Experts of a small language model: 288 SwiGLU neurons an expert.
Below are experts of layer 6 (counted from 0) of a mixture-of-experts language model. Rows are named gate (a neuron's input weights, with its number), up (a neuron's input weights, with its number), down (a neuron's output weights, with its number) and show model dimensions 0-223. Each number is 50 + 10 x the weight over its row's rms, rounded and kept within 0 to 99.
Before each expert's rows: a language model's description of what the expert responds to; "gets" lists some tokens that make up at least twice as much of what it gets as of all text. This comes from a sample of Wikipedia text that the model never trained on. Tokens count by the router's weight.

# expert 11
Articles and numbers like the, a, one, per, single in sports-season text, plus short pieces inside surnames like Sm-o-ontz, Th-o-eren.
gets: " the", " a", "o", " 1", " one", " A"
gate0:43 35 43 45 43 67 45 60 55 46 41 43 44 49 54 59 52 62 43 50 61 42 56 33 63 34 58 64 37 50 32 65 53 42 60 62 47 41 47 64 53 53 47 47 39 41 46 53 50 58 61 67 43 53 61 58 54 49 54 50 71 37 48 47 47 50 40 32 41 44 50 68 39 45 42 44 33 56 63 63 61 51 42 55 56 44 37 55 35 55 51 39 64 59 61 51 45 77 46 53 53 69 63 53 64 53 57 48 44 40 56 52 32 63 49 39 60 71 71 36 48 29 59 70 61 43 53 33 64 45 69 67 35 34 58 39 42 45 62 33 55 63 59 63 57 52 45 61 42 38 31 61 58 43 42 59 65 51 58 63 32 42 70 59 43 46 51 51 46 37 46 41 36 49 56 44 53 49 59 56 54 63 56 67 53 64 49 63 56 42 42 45 43 40 36 51 66 38 45 45 54 56 57 40 41 50 47 46 44 46 35 52 36 56 57 52 64 53 53 59 54 58 62 60
up0:55 41 49 55 48 49 47 34 50 68 54 50 50 42 53 54 64 41 57 63 41 51 48 41 51 46 28 54 41 51 56 59 35 31 55 54 62 47 53 42 50 39 68 55 58 48 40 49 42 54 43 36 39 27 25 47 59 37 51 44 51 46 60 24 56 53 50 49 40 49 66 49 50 52 40 63 43 55 41 53 50 30 52 45 60 54 57 54 49 58 33 43 53 48 64 52 62 35 50 38 51 56 52 63 49 55 61 49 47 46 50 49 67 36 42 28 59 43 63 65 53 44 69 50 56 23 46 42 60 59 50 49 42 43 53 31 39 53 55 30 53 48 50 55 56 63 71 37 44 40 45 28 38 61 37 41 53 27 50 55 59 46 64 46 42 56 45 57 64 51 50 48 51 59 39 42 57 47 67 43 48 39 46 48 37 38 52 69 67 52 50 51 35 31 66 54 53 50 64 46 65 57 55 26 68 49 60 40 68 46 53 53 37 40 48 59 51 45 60 48 54 75 48 47
down0:59 64 45 60 59 60 69 38 31 72 61 34 51 64 71 50 40 49 59 55 34 62 41 53 39 36 60 60 40 38 45 52 45 52 36 45 54 57 52 38 48 48 62 37 53 31 54 39 32 52 49 46 65 29 57 60 47 48 45 61 45 28 37 35 58 44 57 58 40 43 42 47 53 68 46 38 43 40 68 60 63 41 42 53 63 50 49 40 60 59 60 76 33 47 48 51 52 54 41 42 49 55 34 44 54 67 47 37 62 64 42 50 55 61 68 63 46 63 35 44 45 68 49 53 51 57 54 69 44 52 38 41 69 39 49 55 53 63 64 69 45 43 58 54 46 53 55 56 57 44 52 27 38 48 51 43 48 54 37 60 55 48 48 38 43 48 50 65 33 55 47 42 58 48 37 63 60 54 57 50 48 58 38 36 47 48 56 59 55 57 46 55 39 45 46 41 62 48 46 54 49 61 39 46 60 54 41 39 51 44 56 56 54 43 62 48 50 56 84 44 44 60 62 46
gate1:40 55 68 57 67 57 44 51 33 52 29 61 44 47 56 56 41 62 48 49 29 62 32 44 51 49 59 68 57 52 63 61 59 43 51 51 56 37 74 51 55 52 45 48 63 35 51 58 65 39 55 56 42 59 52 31 48 63 64 44 41 54 43 59 45 61 54 49 67 46 60 66 40 41 62 53 44 48 41 47 56 61 49 52 56 53 49 39 41 63 40 42 51 54 72 55 47 52 53 47 71 60 54 46 34 60 43 45 45 37 64 29 54 53 47 56 64 52 62 33 41 55 45 36 66 62 38 48 60 65 39 58 59 41 51 30 46 59 45 60 45 56 49 44 54 71 57 45 35 41 62 54 48 50 51 54 52 55 56 51 72 53 31 51 33 53 35 53 49 38 70 35 49 68 58 57 57 51 58 54 40 34 59 58 41 47 28 61 42 59 48 47 35 40 50 51 52 52 64 41 48 70 57 44 35 49 61 49 56 58 43 41 26 48 60 61 54 45 39 44 57 50 62 57
up1:46 36 65 52 45 27 52 50 31 53 48 57 52 47 49 40 52 72 40 38 53 50 61 33 77 65 47 47 56 48 49 47 43 52 47 53 54 56 45 51 44 47 44 52 57 55 39 54 48 49 49 42 43 56 63 43 42 53 52 50 41 54 60 51 49 49 50 54 61 58 66 71 50 58 57 70 49 45 49 40 69 68 49 54 51 60 29 52 38 45 48 34 37 34 67 60 51 61 41 65 44 42 42 57 49 57 19 37 38 44 36 56 53 50 48 48 59 48 45 59 45 49 39 38 40 74 48 58 39 24 51 74 63 32 61 39 47 57 55 45 51 60 47 33 44 57 41 44 28 37 60 43 51 56 71 54 66 41 36 23 45 55 57 64 54 46 54 40 63 65 45 50 50 63 51 61 58 45 51 43 57 51 55 45 61 35 45 51 47 62 33 52 42 46 33 45 33 60 39 56 47 60 49 48 50 42 43 64 50 43 68 48 60 61 54 51 50 53 40 46 39 64 63 55
down1:57 49 37 50 45 50 45 55 31 66 31 68 40 37 46 52 45 37 52 38 53 48 49 35 42 73 62 55 39 60 45 61 54 53 57 63 48 56 62 47 55 55 49 48 68 35 43 50 56 49 47 37 47 65 53 34 49 58 60 43 52 59 49 55 43 36 63 39 48 58 53 56 47 60 75 52 52 56 48 55 38 34 57 44 55 40 57 58 46 58 56 28 43 41 55 44 49 58 36 53 62 40 51 50 40 43 45 49 59 54 42 56 59 32 53 32 47 50 55 35 39 52 51 64 39 50 43 48 37 66 69 53 41 57 33 71 29 47 59 50 56 67 47 37 58 63 58 63 53 41 54 63 56 56 51 29 58 59 77 59 30 42 65 56 52 68 45 43 45 50 31 33 28 54 47 37 44 55 44 47 49 25 64 42 49 57 45 48 57 43 39 53 42 34 43 40 55 63 54 47 43 63 48 56 45 45 55 50 59 49 37 31 62 56 64 34 47 56 53 55 59 48 66 45
gate2:48 59 41 58 50 65 58 45 58 73 55 56 57 32 44 61 53 39 58 56 68 37 47 50 37 46 40 71 31 51 63 44 66 40 53 48 47 55 40 56 30 41 33 52 49 56 47 40 54 53 63 41 45 31 48 58 56 77 47 61 50 47 45 37 62 55 49 69 40 34 74 60 53 39 53 52 49 53 46 49 51 36 52 48 55 62 55 56 49 66 69 46 56 49 57 42 46 51 42 45 50 72 52 51 58 53 75 39 35 54 66 45 61 48 40 48 47 48 59 60 63 61 60 44 52 68 44 46 45 25 57 43 42 33 40 53 58 40 59 57 67 56 51 54 56 52 54 41 64 52 59 47 59 64 49 39 52 64 60 70 46 44 41 38 54 60 58 49 55 44 56 41 41 45 40 48 63 51 50 61 66 47 68 65 47 57 53 37 52 38 43 49 65 53 52 57 43 66 67 45 40 37 55 67 32 37 45 58 62 48 39 52 49 58 47 53 54 38 44 41 52 61 40 26
up2:47 44 54 58 42 53 44 40 50 71 46 49 59 45 45 35 59 49 61 51 47 59 60 59 53 46 45 48 20 42 63 44 50 54 37 72 30 51 34 59 65 45 62 47 37 47 55 48 63 40 54 43 54 51 50 51 53 71 45 61 71 42 59 46 62 52 64 55 36 58 42 46 49 31 43 54 46 45 40 59 36 53 56 47 55 22 68 57 45 54 56 46 48 47 53 55 52 44 45 48 52 61 34 49 47 61 56 46 57 37 50 30 56 68 52 35 34 54 32 54 64 41 57 37 61 53 61 44 51 57 53 51 63 35 60 58 46 42 50 37 62 40 40 49 33 59 40 60 54 63 52 44 59 63 57 63 30 49 35 67 61 52 38 46 58 56 56 66 54 52 39 50 45 51 54 59 49 52 63 59 62 70 72 59 46 56 41 50 59 41 71 48 54 43 50 41 46 59 59 43 46 45 48 77 38 53 35 57 71 64 52 45 58 47 52 63 66 54 46 33 58 53 41 37
down2:47 45 35 38 54 59 50 36 47 63 41 39 41 30 37 44 63 53 59 52 40 43 67 42 49 73 45 41 46 39 40 55 47 58 43 47 45 44 49 53 47 49 49 57 54 51 39 36 54 54 39 38 46 34 40 46 34 60 56 63 46 40 53 62 21 62 54 29 50 48 62 29 37 51 40 58 50 65 50 43 37 44 59 48 51 49 43 43 50 40 25 44 36 53 54 44 60 67 40 54 52 46 37 55 36 46 55 48 54 45 62 57 46 55 38 55 33 45 46 35 41 56 58 46 62 45 35 56 49 37 48 49 39 45 63 41 59 64 43 72 48 49 49 49 61 30 52 37 60 66 39 44 55 50 42 47 47 51 61 39 45 54 63 42 44 44 38 56 55 39 39 23 44 28 43 43 49 52 46 45 42 34 42 33 54 53 44 55 55 50 64 51 73 45 54 58 56 49 64 34 44 58 68 33 45 60 50 42 34 43 75 55 48 59 50 44 61 52 46 69 47 41 39 69

# expert 14
First tokens of table cells in election and ranking tables, such as Total formal votes, Conservative, row numbers, and the, 's.
gets: "'s", " the", " ", " his", " their", " 8"
gate0:64 51 60 50 42 36 39 54 53 55 56 53 45 53 80 56 54 41 46 58 57 40 40 47 45 51 43 29 64 61 27 42 34 51 45 59 52 40 47 63 65 23 57 52 58 38 67 42 56 45 53 53 47 58 53 50 67 66 40 57 59 43 69 76 40 65 77 53 54 63 60 63 54 50 39 58 26 60 50 54 47 48 83 47 50 57 42 47 53 42 44 53 37 40 46 50 46 51 41 62 39 63 43 44 42 52 65 48 53 48 63 50 40 62 41 56 41 58 61 45 72 42 56 60 47 49 50 59 36 32 45 51 51 31 45 50 62 40 35 50 39 65 54 26 57 46 58 42 57 38 59 63 61 27 44 56 50 49 61 54 43 55 40 55 61 42 50 52 47 50 49 55 56 32 49 59 35 56 52 44 42 51 46 46 49 39 45 43 54 47 55 62 54 58 37 53 57 60 58 59 46 47 48 65 58 43 42 48 46 61 37 68 54 47 47 34 42 35 51 50 52 55 69 44
up0:43 38 59 61 51 58 38 67 55 50 23 47 49 39 26 45 48 42 49 55 57 43 44 55 48 67 47 65 42 45 57 48 53 49 74 44 51 59 48 43 48 45 35 50 41 73 30 57 54 66 61 38 49 70 50 48 53 52 57 73 45 55 47 58 47 40 55 51 57 45 54 55 61 57 50 57 51 43 48 58 54 47 54 42 71 55 43 46 62 53 41 66 49 59 65 35 51 64 42 43 50 46 47 53 41 58 62 43 45 54 69 49 47 58 31 64 49 63 57 47 29 37 43 54 37 43 60 40 44 39 58 19 60 41 43 42 39 53 21 56 63 54 48 48 74 42 53 51 44 64 66 47 43 38 53 59 44 64 60 57 38 65 49 64 47 55 54 45 62 53 56 42 56 46 55 50 49 51 54 47 65 66 40 59 44 45 51 34 55 44 35 55 50 30 49 60 41 68 46 41 37 62 51 64 64 31 45 59 43 71 54 50 49 46 42 41 54 62 52 48 56 42 60 40
down0:59 42 62 35 67 55 30 58 46 56 52 49 47 46 41 54 43 73 56 65 45 56 45 37 53 42 37 41 53 47 49 45 55 45 76 48 62 44 48 58 52 45 45 40 42 44 47 42 35 55 51 52 82 49 46 48 49 38 51 65 51 83 61 56 71 58 45 49 37 45 61 58 58 42 24 61 43 36 48 47 59 53 58 53 59 62 42 36 47 44 51 62 59 51 45 37 63 45 61 46 56 42 38 55 45 43 34 53 52 50 30 62 38 40 48 57 44 62 53 58 55 65 44 60 58 46 63 42 56 54 47 41 41 41 48 42 60 47 53 55 38 60 55 49 28 37 67 53 45 51 52 49 51 41 54 40 59 48 41 68 39 34 48 41 54 55 54 58 63 52 67 78 62 55 36 50 52 48 32 46 50 48 58 42 48 54 46 46 48 67 48 38 52 67 41 75 52 36 52 52 39 65 41 48 67 45 56 56 39 28 26 45 46 56 54 56 49 44 42 49 49 54 38 40
gate1:47 41 38 60 50 44 52 45 58 38 56 59 36 53 51 51 60 43 58 55 61 37 43 48 45 29 63 48 58 62 58 49 44 49 51 36 50 46 58 51 70 38 49 44 56 62 63 64 36 50 51 56 64 50 43 57 51 54 56 57 55 44 44 34 39 45 54 58 67 47 57 58 40 61 41 48 48 65 47 46 62 35 46 62 43 47 35 53 51 60 51 54 54 55 40 57 51 54 49 47 48 72 35 50 58 68 72 39 42 55 43 55 54 39 64 52 40 50 52 52 49 58 39 54 42 38 57 38 47 58 45 53 76 42 69 47 40 46 23 49 50 53 53 44 51 57 62 58 62 42 66 39 64 66 50 19 49 42 65 56 56 46 68 42 66 39 50 41 60 40 42 33 38 35 52 58 53 51 57 56 47 50 44 40 48 58 67 47 71 51 70 45 53 48 45 45 46 57 58 68 39 45 80 45 53 36 54 77 39 48 29 44 64 64 41 68 55 48 49 54 44 42 38 54
up1:49 64 49 55 47 50 52 40 73 54 53 35 49 57 62 51 54 42 40 46 40 56 44 43 44 32 27 48 54 43 59 63 65 39 53 59 36 39 41 68 30 50 50 50 75 49 43 52 36 42 43 44 45 52 40 42 46 62 58 46 36 50 52 56 60 36 48 61 39 55 57 49 47 38 44 37 42 45 44 43 60 40 61 49 66 38 46 66 34 57 54 49 42 65 62 46 57 40 73 66 66 41 45 70 48 41 58 54 61 28 55 57 53 41 58 59 43 36 50 61 47 34 56 60 25 51 53 51 25 56 58 59 50 43 59 49 46 48 54 51 66 52 53 38 58 51 39 43 50 42 36 53 50 49 36 27 55 33 49 50 43 66 51 77 40 56 38 47 45 51 54 48 54 62 60 54 35 34 56 51 63 50 48 55 25 55 37 46 57 41 63 47 42 48 33 47 48 74 56 38 49 49 60 49 47 40 47 57 51 48 51 38 39 65 49 53 60 39 48 47 37 59 66 60
down1:47 51 53 44 66 56 61 50 48 36 44 63 41 57 47 44 55 48 54 37 51 31 58 63 56 45 33 53 42 61 43 56 42 36 49 57 55 60 66 85 47 40 54 64 51 49 44 58 61 51 36 61 45 68 54 47 48 61 63 48 57 52 52 70 51 42 50 62 64 68 50 45 60 31 46 53 60 46 43 48 56 71 55 58 44 50 64 57 55 56 60 50 51 36 42 47 37 63 62 38 50 56 52 63 45 60 44 35 47 51 42 44 56 53 51 50 53 49 39 60 40 56 48 52 54 50 47 47 34 34 65 42 15 44 55 42 49 52 46 56 45 49 42 57 44 50 60 37 42 51 54 61 48 50 26 40 37 59 49 58 53 70 60 49 55 17 43 54 34 49 63 53 56 54 53 26 52 46 61 55 65 40 65 55 52 33 57 63 39 59 54 60 50 44 40 42 64 45 40 44 48 50 69 54 39 30 54 49 62 40 46 48 56 45 56 50 31 29 42 48 68 57 62 59
gate2:39 39 45 39 38 48 49 72 44 48 51 53 36 40 42 39 50 59 61 56 61 55 60 52 46 47 55 38 52 63 40 39 23 54 44 28 59 38 40 55 59 64 40 49 54 46 50 36 44 50 66 62 50 66 38 51 34 46 47 50 57 42 50 61 46 43 54 39 42 64 62 38 44 55 47 38 48 44 52 35 49 64 70 38 39 45 51 60 63 56 31 59 66 43 32 45 55 49 47 48 61 49 40 53 43 65 58 45 46 43 40 47 55 66 58 46 33 41 60 47 49 48 54 54 54 47 32 57 34 40 48 41 44 65 55 48 64 54 47 24 41 51 55 59 58 45 50 46 43 32 64 62 48 37 31 36 44 49 64 42 34 54 66 53 53 50 45 30 53 48 39 51 51 32 45 56 44 54 65 72 47 46 34 50 49 34 65 50 45 42 41 62 63 47 71 46 58 54 69 50 46 64 59 48 28 25 47 64 54 44 49 42 31 55 53 56 46 55 62 59 43 54 58 53
up2:44 40 46 63 44 34 59 50 44 53 74 69 37 50 46 48 57 43 60 62 65 50 65 56 47 37 35 47 37 50 47 36 51 38 52 29 50 36 44 67 64 48 44 53 62 69 47 57 52 56 48 47 50 40 68 74 50 27 55 49 60 47 48 65 47 53 58 41 34 46 46 39 43 48 47 33 49 50 39 46 38 59 65 38 38 51 58 57 49 39 38 42 50 52 57 43 52 36 57 51 45 53 43 63 47 68 62 49 42 45 51 40 39 46 58 42 41 48 44 48 52 38 64 44 42 50 24 54 44 51 45 30 54 73 68 53 50 68 59 33 70 44 62 68 40 44 42 47 58 23 52 65 50 37 65 56 62 46 53 40 46 63 62 56 58 57 49 48 52 54 43 49 39 44 52 53 58 61 63 73 46 49 53 46 44 55 44 48 58 55 30 56 73 58 51 55 61 60 74 52 36 43 49 65 48 56 43 59 62 47 44 51 37 52 58 49 41 56 46 45 51 60 60 46
down2:44 44 39 48 34 59 50 43 47 46 61 48 56 72 43 41 57 48 66 62 43 53 48 45 52 54 35 33 42 62 60 49 62 57 58 48 56 62 53 43 37 69 67 48 41 36 49 63 41 54 56 51 44 38 44 54 52 61 49 40 50 64 65 57 58 77 60 41 48 53 37 47 45 48 42 55 61 37 46 46 56 45 24 53 40 54 46 37 34 54 63 55 51 69 76 69 41 45 24 55 72 43 41 51 42 60 42 29 59 46 57 51 52 29 47 57 41 62 49 50 46 42 53 55 37 64 56 71 44 50 52 37 50 50 54 47 36 39 50 46 52 41 63 65 53 42 45 52 52 52 43 45 76 61 35 41 54 48 43 66 53 47 44 47 42 50 49 38 51 41 52 47 34 57 63 57 43 54 50 60 69 53 61 76 54 57 39 51 59 54 57 53 21 42 54 59 53 43 37 52 45 52 54 63 41 57 49 48 55 43 52 49 48 47 39 64 26 41 54 52 68 44 52 46

# expert 9
Determiners, quantifiers and focusing adverbs before a noun or phrase, such as only, also, all, more, both, such, relatively.
gets: " also", " first", " this", " all", " not", " other"
gate1:78 62 57 55 36 44 62 48 53 50 39 44 53 39 58 52 48 57 48 48 57 51 68 49 60 40 46 51 52 48 47 36 52 61 50 66 54 43 51 52 45 50 54 38 59 54 48 40 49 56 50 50 52 58 35 52 66 45 63 53 55 43 45 63 65 46 58 53 39 43 63 56 56 50 60 52 37 52 73 48 35 41 49 53 63 48 42 55 42 68 52 41 54 37 50 53 69 45 44 41 55 37 44 41 63 48 65 51 45 61 66 62 62 36 35 63 47 40 57 52 54 52 46 67 37 48 56 45 58 68 68 37 48 43 65 29 52 44 56 55 44 73 43 58 56 46 57 45 46 59 53 54 61 41 42 46 48 53 36 65 48 61 59 58 64 60 59 45 35 69 63 60 56 52 47 28 52 59 60 58 37 61 53 54 50 44 30 66 67 54 32 23 48 57 47 60 47 56 34 42 43 50 55 50 30 56 21 46 62 53 30 59 38 35 40 54 65 61 48 37 56 68 47 49
up1:53 53 54 41 57 64 45 44 65 30 40 67 40 65 42 62 53 50 46 49 45 46 57 44 33 53 62 51 27 58 37 60 48 49 39 65 38 59 55 29 59 62 36 53 58 48 59 55 45 44 43 45 30 61 43 48 56 60 51 78 53 53 57 58 44 48 51 42 43 31 61 60 35 48 39 49 68 34 27 54 60 58 45 54 38 43 61 59 54 29 46 55 37 61 56 54 51 56 48 53 54 51 56 56 46 64 45 69 50 40 41 53 63 36 55 51 51 50 34 47 73 49 52 31 57 57 45 55 46 67 57 53 45 32 51 49 52 38 55 58 56 60 58 46 47 56 42 53 46 49 66 41 51 68 50 53 60 48 47 45 49 47 64 73 63 46 38 58 47 45 20 57 49 48 45 45 53 53 58 67 46 33 45 52 49 58 72 40 63 48 50 50 57 56 70 59 35 60 48 51 57 58 69 53 65 30 47 46 54 44 31 40 39 54 58 62 57 65 46 54 40 41 61 50
down1:52 52 57 52 35 49 73 48 71 53 31 39 53 32 45 50 56 48 37 38 48 54 49 54 72 42 49 55 43 60 52 55 53 74 58 54 43 46 66 33 54 49 53 40 54 67 56 59 44 41 46 35 53 43 55 50 52 49 41 53 46 43 56 63 28 54 44 65 68 34 61 52 45 46 48 50 45 52 37 45 50 65 57 45 55 61 53 56 59 52 31 52 38 60 68 34 57 42 54 42 34 57 28 45 49 30 65 57 61 54 37 39 64 50 33 56 50 46 47 53 60 54 50 48 48 55 44 41 48 63 53 48 67 51 62 44 60 45 46 47 64 53 50 50 61 73 43 43 45 54 68 40 50 32 27 53 41 61 63 60 53 43 46 45 55 73 48 64 50 47 52 34 43 33 40 35 44 47 50 34 59 60 57 55 42 49 61 32 46 36 65 22 30 64 45 52 39 46 58 58 61 31 55 50 49 37 56 40 50 47 48 54 55 60 51 50 43 59 53 70 48 48 54 62
gate2:41 50 52 52 37 51 78 57 59 59 45 43 61 34 48 48 66 48 27 54 51 45 61 46 49 58 35 42 52 62 30 49 43 56 57 59 37 45 35 45 67 46 45 59 50 65 45 57 31 51 64 46 50 57 42 44 68 61 25 57 38 50 50 53 59 51 61 52 36 61 44 39 54 47 63 49 44 53 65 54 62 48 72 38 52 45 63 42 77 62 51 55 56 45 29 45 39 44 54 50 60 63 43 42 49 34 47 46 55 49 58 49 57 57 23 60 47 63 48 44 50 43 37 49 49 46 40 56 46 58 58 43 62 60 40 60 42 47 41 43 44 39 45 57 42 71 49 61 70 45 48 58 39 49 46 51 45 52 61 58 54 54 30 70 47 31 49 59 78 36 69 62 59 43 44 36 50 44 56 35 41 45 47 44 55 57 44 48 47 32 48 45 57 61 64 52 42 56 44 39 41 43 56 66 60 68 56 60 53 58 62 63 33 39 42 51 45 40 37 53 40 50 52 48
up2:40 42 59 49 71 49 62 46 53 56 47 42 67 36 50 42 63 56 46 49 42 49 40 43 52 42 35 61 49 35 33 25 54 48 51 59 36 69 52 37 49 50 61 55 46 35 52 61 55 53 51 57 56 30 49 51 56 59 45 39 61 56 57 65 49 56 53 54 30 55 52 59 35 29 58 32 43 57 62 34 40 57 50 62 61 39 46 51 63 49 55 67 66 38 44 45 54 39 54 59 52 66 48 45 46 29 52 67 59 56 65 41 49 54 45 36 41 44 54 48 52 61 46 56 48 44 53 76 36 77 61 48 63 67 53 52 38 37 51 42 39 67 35 41 41 51 50 53 53 42 43 46 51 53 59 62 32 49 46 60 49 48 44 42 50 36 44 43 50 62 41 52 56 43 51 42 52 66 48 46 46 48 53 34 47 58 53 63 47 45 65 52 68 68 53 49 55 65 48 26 37 44 46 67 67 64 62 45 61 41 58 62 53 42 59 69 52 33 53 41 45 38 51 43
down2:34 65 49 25 40 40 51 40 65 49 59 56 54 63 55 54 32 39 40 37 59 54 46 57 42 66 61 48 49 43 45 46 68 40 40 53 54 49 53 44 55 35 45 29 36 32 44 50 31 62 61 57 40 51 43 55 37 44 54 55 52 44 45 50 22 24 42 47 42 50 41 62 49 47 40 36 43 50 41 54 58 39 49 65 37 33 37 55 46 40 49 52 65 25 46 59 44 51 58 66 68 37 46 51 53 51 35 45 40 46 51 40 46 46 58 54 48 49 52 59 40 48 38 53 27 51 43 44 46 54 51 57 68 56 52 43 50 31 50 65 57 26 63 31 46 46 57 45 57 51 55 30 56 41 52 60 43 30 62 60 45 54 45 37 51 63 54 59 28 35 60 47 44 38 48 57 62 53 65 62 40 59 61 51 67 54 46 57 47 59 66 46 38 35 58 50 43 54 47 50 54 42 48 52 58 37 49 41 47 28 41 39 46 33 44 59 52 47 53 52 50 65 49 56
gate3:55 48 51 53 61 47 60 41 52 69 47 47 63 28 48 29 48 55 27 59 71 58 45 59 52 40 46 41 59 25 45 49 37 45 54 66 42 57 44 52 51 49 53 54 69 47 51 41 51 47 53 43 47 63 40 48 76 33 28 43 56 43 55 56 42 53 53 47 41 46 57 40 45 61 57 49 41 55 55 54 38 38 52 45 59 35 67 59 61 51 46 46 47 41 50 47 44 35 58 32 43 74 66 38 35 47 47 60 51 63 51 48 58 54 38 66 44 38 42 51 56 52 58 57 38 47 58 57 59 45 42 49 47 22 65 35 57 45 49 21 72 53 47 57 53 54 57 61 33 34 51 64 59 33 36 46 66 54 68 55 42 44 45 43 51 46 48 43 49 49 41 55 51 49 49 34 62 62 64 45 55 46 40 53 38 29 29 55 50 44 54 42 36 53 46 51 49 44 62 44 46 50 42 61 39 39 64 45 69 49 57 42 26 46 58 51 47 52 56 57 65 58 49 47
up3:40 47 46 47 66 60 55 64 25 46 53 30 68 62 42 41 40 40 36 58 43 37 43 50 39 30 42 57 51 49 54 65 70 52 62 56 52 19 56 48 33 50 50 45 48 51 46 58 61 59 68 38 43 67 51 57 59 35 48 53 45 36 44 47 41 42 49 36 57 63 51 48 71 50 47 43 44 49 51 40 62 55 63 57 41 53 65 35 40 34 58 55 68 53 59 55 50 33 57 49 61 49 51 24 38 38 62 65 44 41 42 49 23 44 51 55 56 47 32 37 44 57 46 49 59 47 54 44 57 55 42 52 59 47 37 42 52 50 39 54 52 67 55 40 46 53 49 67 29 39 48 61 45 53 37 46 66 46 42 60 50 54 52 40 38 64 63 31 40 44 38 44 70 43 51 46 38 59 62 43 49 45 42 67 57 47 57 53 51 46 42 35 64 49 32 66 55 45 55 63 64 47 45 54 47 46 58 49 70 55 38 55 50 48 38 51 54 42 45 38 44 49 52 53
down3:51 66 57 70 58 49 51 52 50 54 46 46 39 54 53 44 50 27 49 51 42 49 48 55 48 54 29 49 64 52 48 51 55 54 34 47 59 63 41 49 54 61 52 55 45 41 51 34 36 37 71 44 45 41 40 63 58 47 43 55 41 59 48 61 49 33 39 41 51 55 35 51 54 55 57 58 48 49 46 45 53 39 60 42 36 31 42 63 67 60 48 29 58 60 49 44 55 47 51 50 48 58 40 38 39 53 41 31 42 49 47 68 53 59 45 61 46 53 55 49 51 63 52 62 56 49 51 46 44 41 54 48 46 35 66 26 52 78 52 67 40 32 41 61 60 52 41 57 38 58 48 37 33 63 58 48 58 44 32 71 48 52 49 42 50 48 47 59 41 63 57 55 57 56 69 64 31 54 41 52 28 25 48 59 60 46 57 78 60 75 51 70 46 45 39 48 48 47 64 53 38 49 60 45 42 48 41 60 49 57 36 51 60 42 57 21 48 43 42 48 51 49 54 50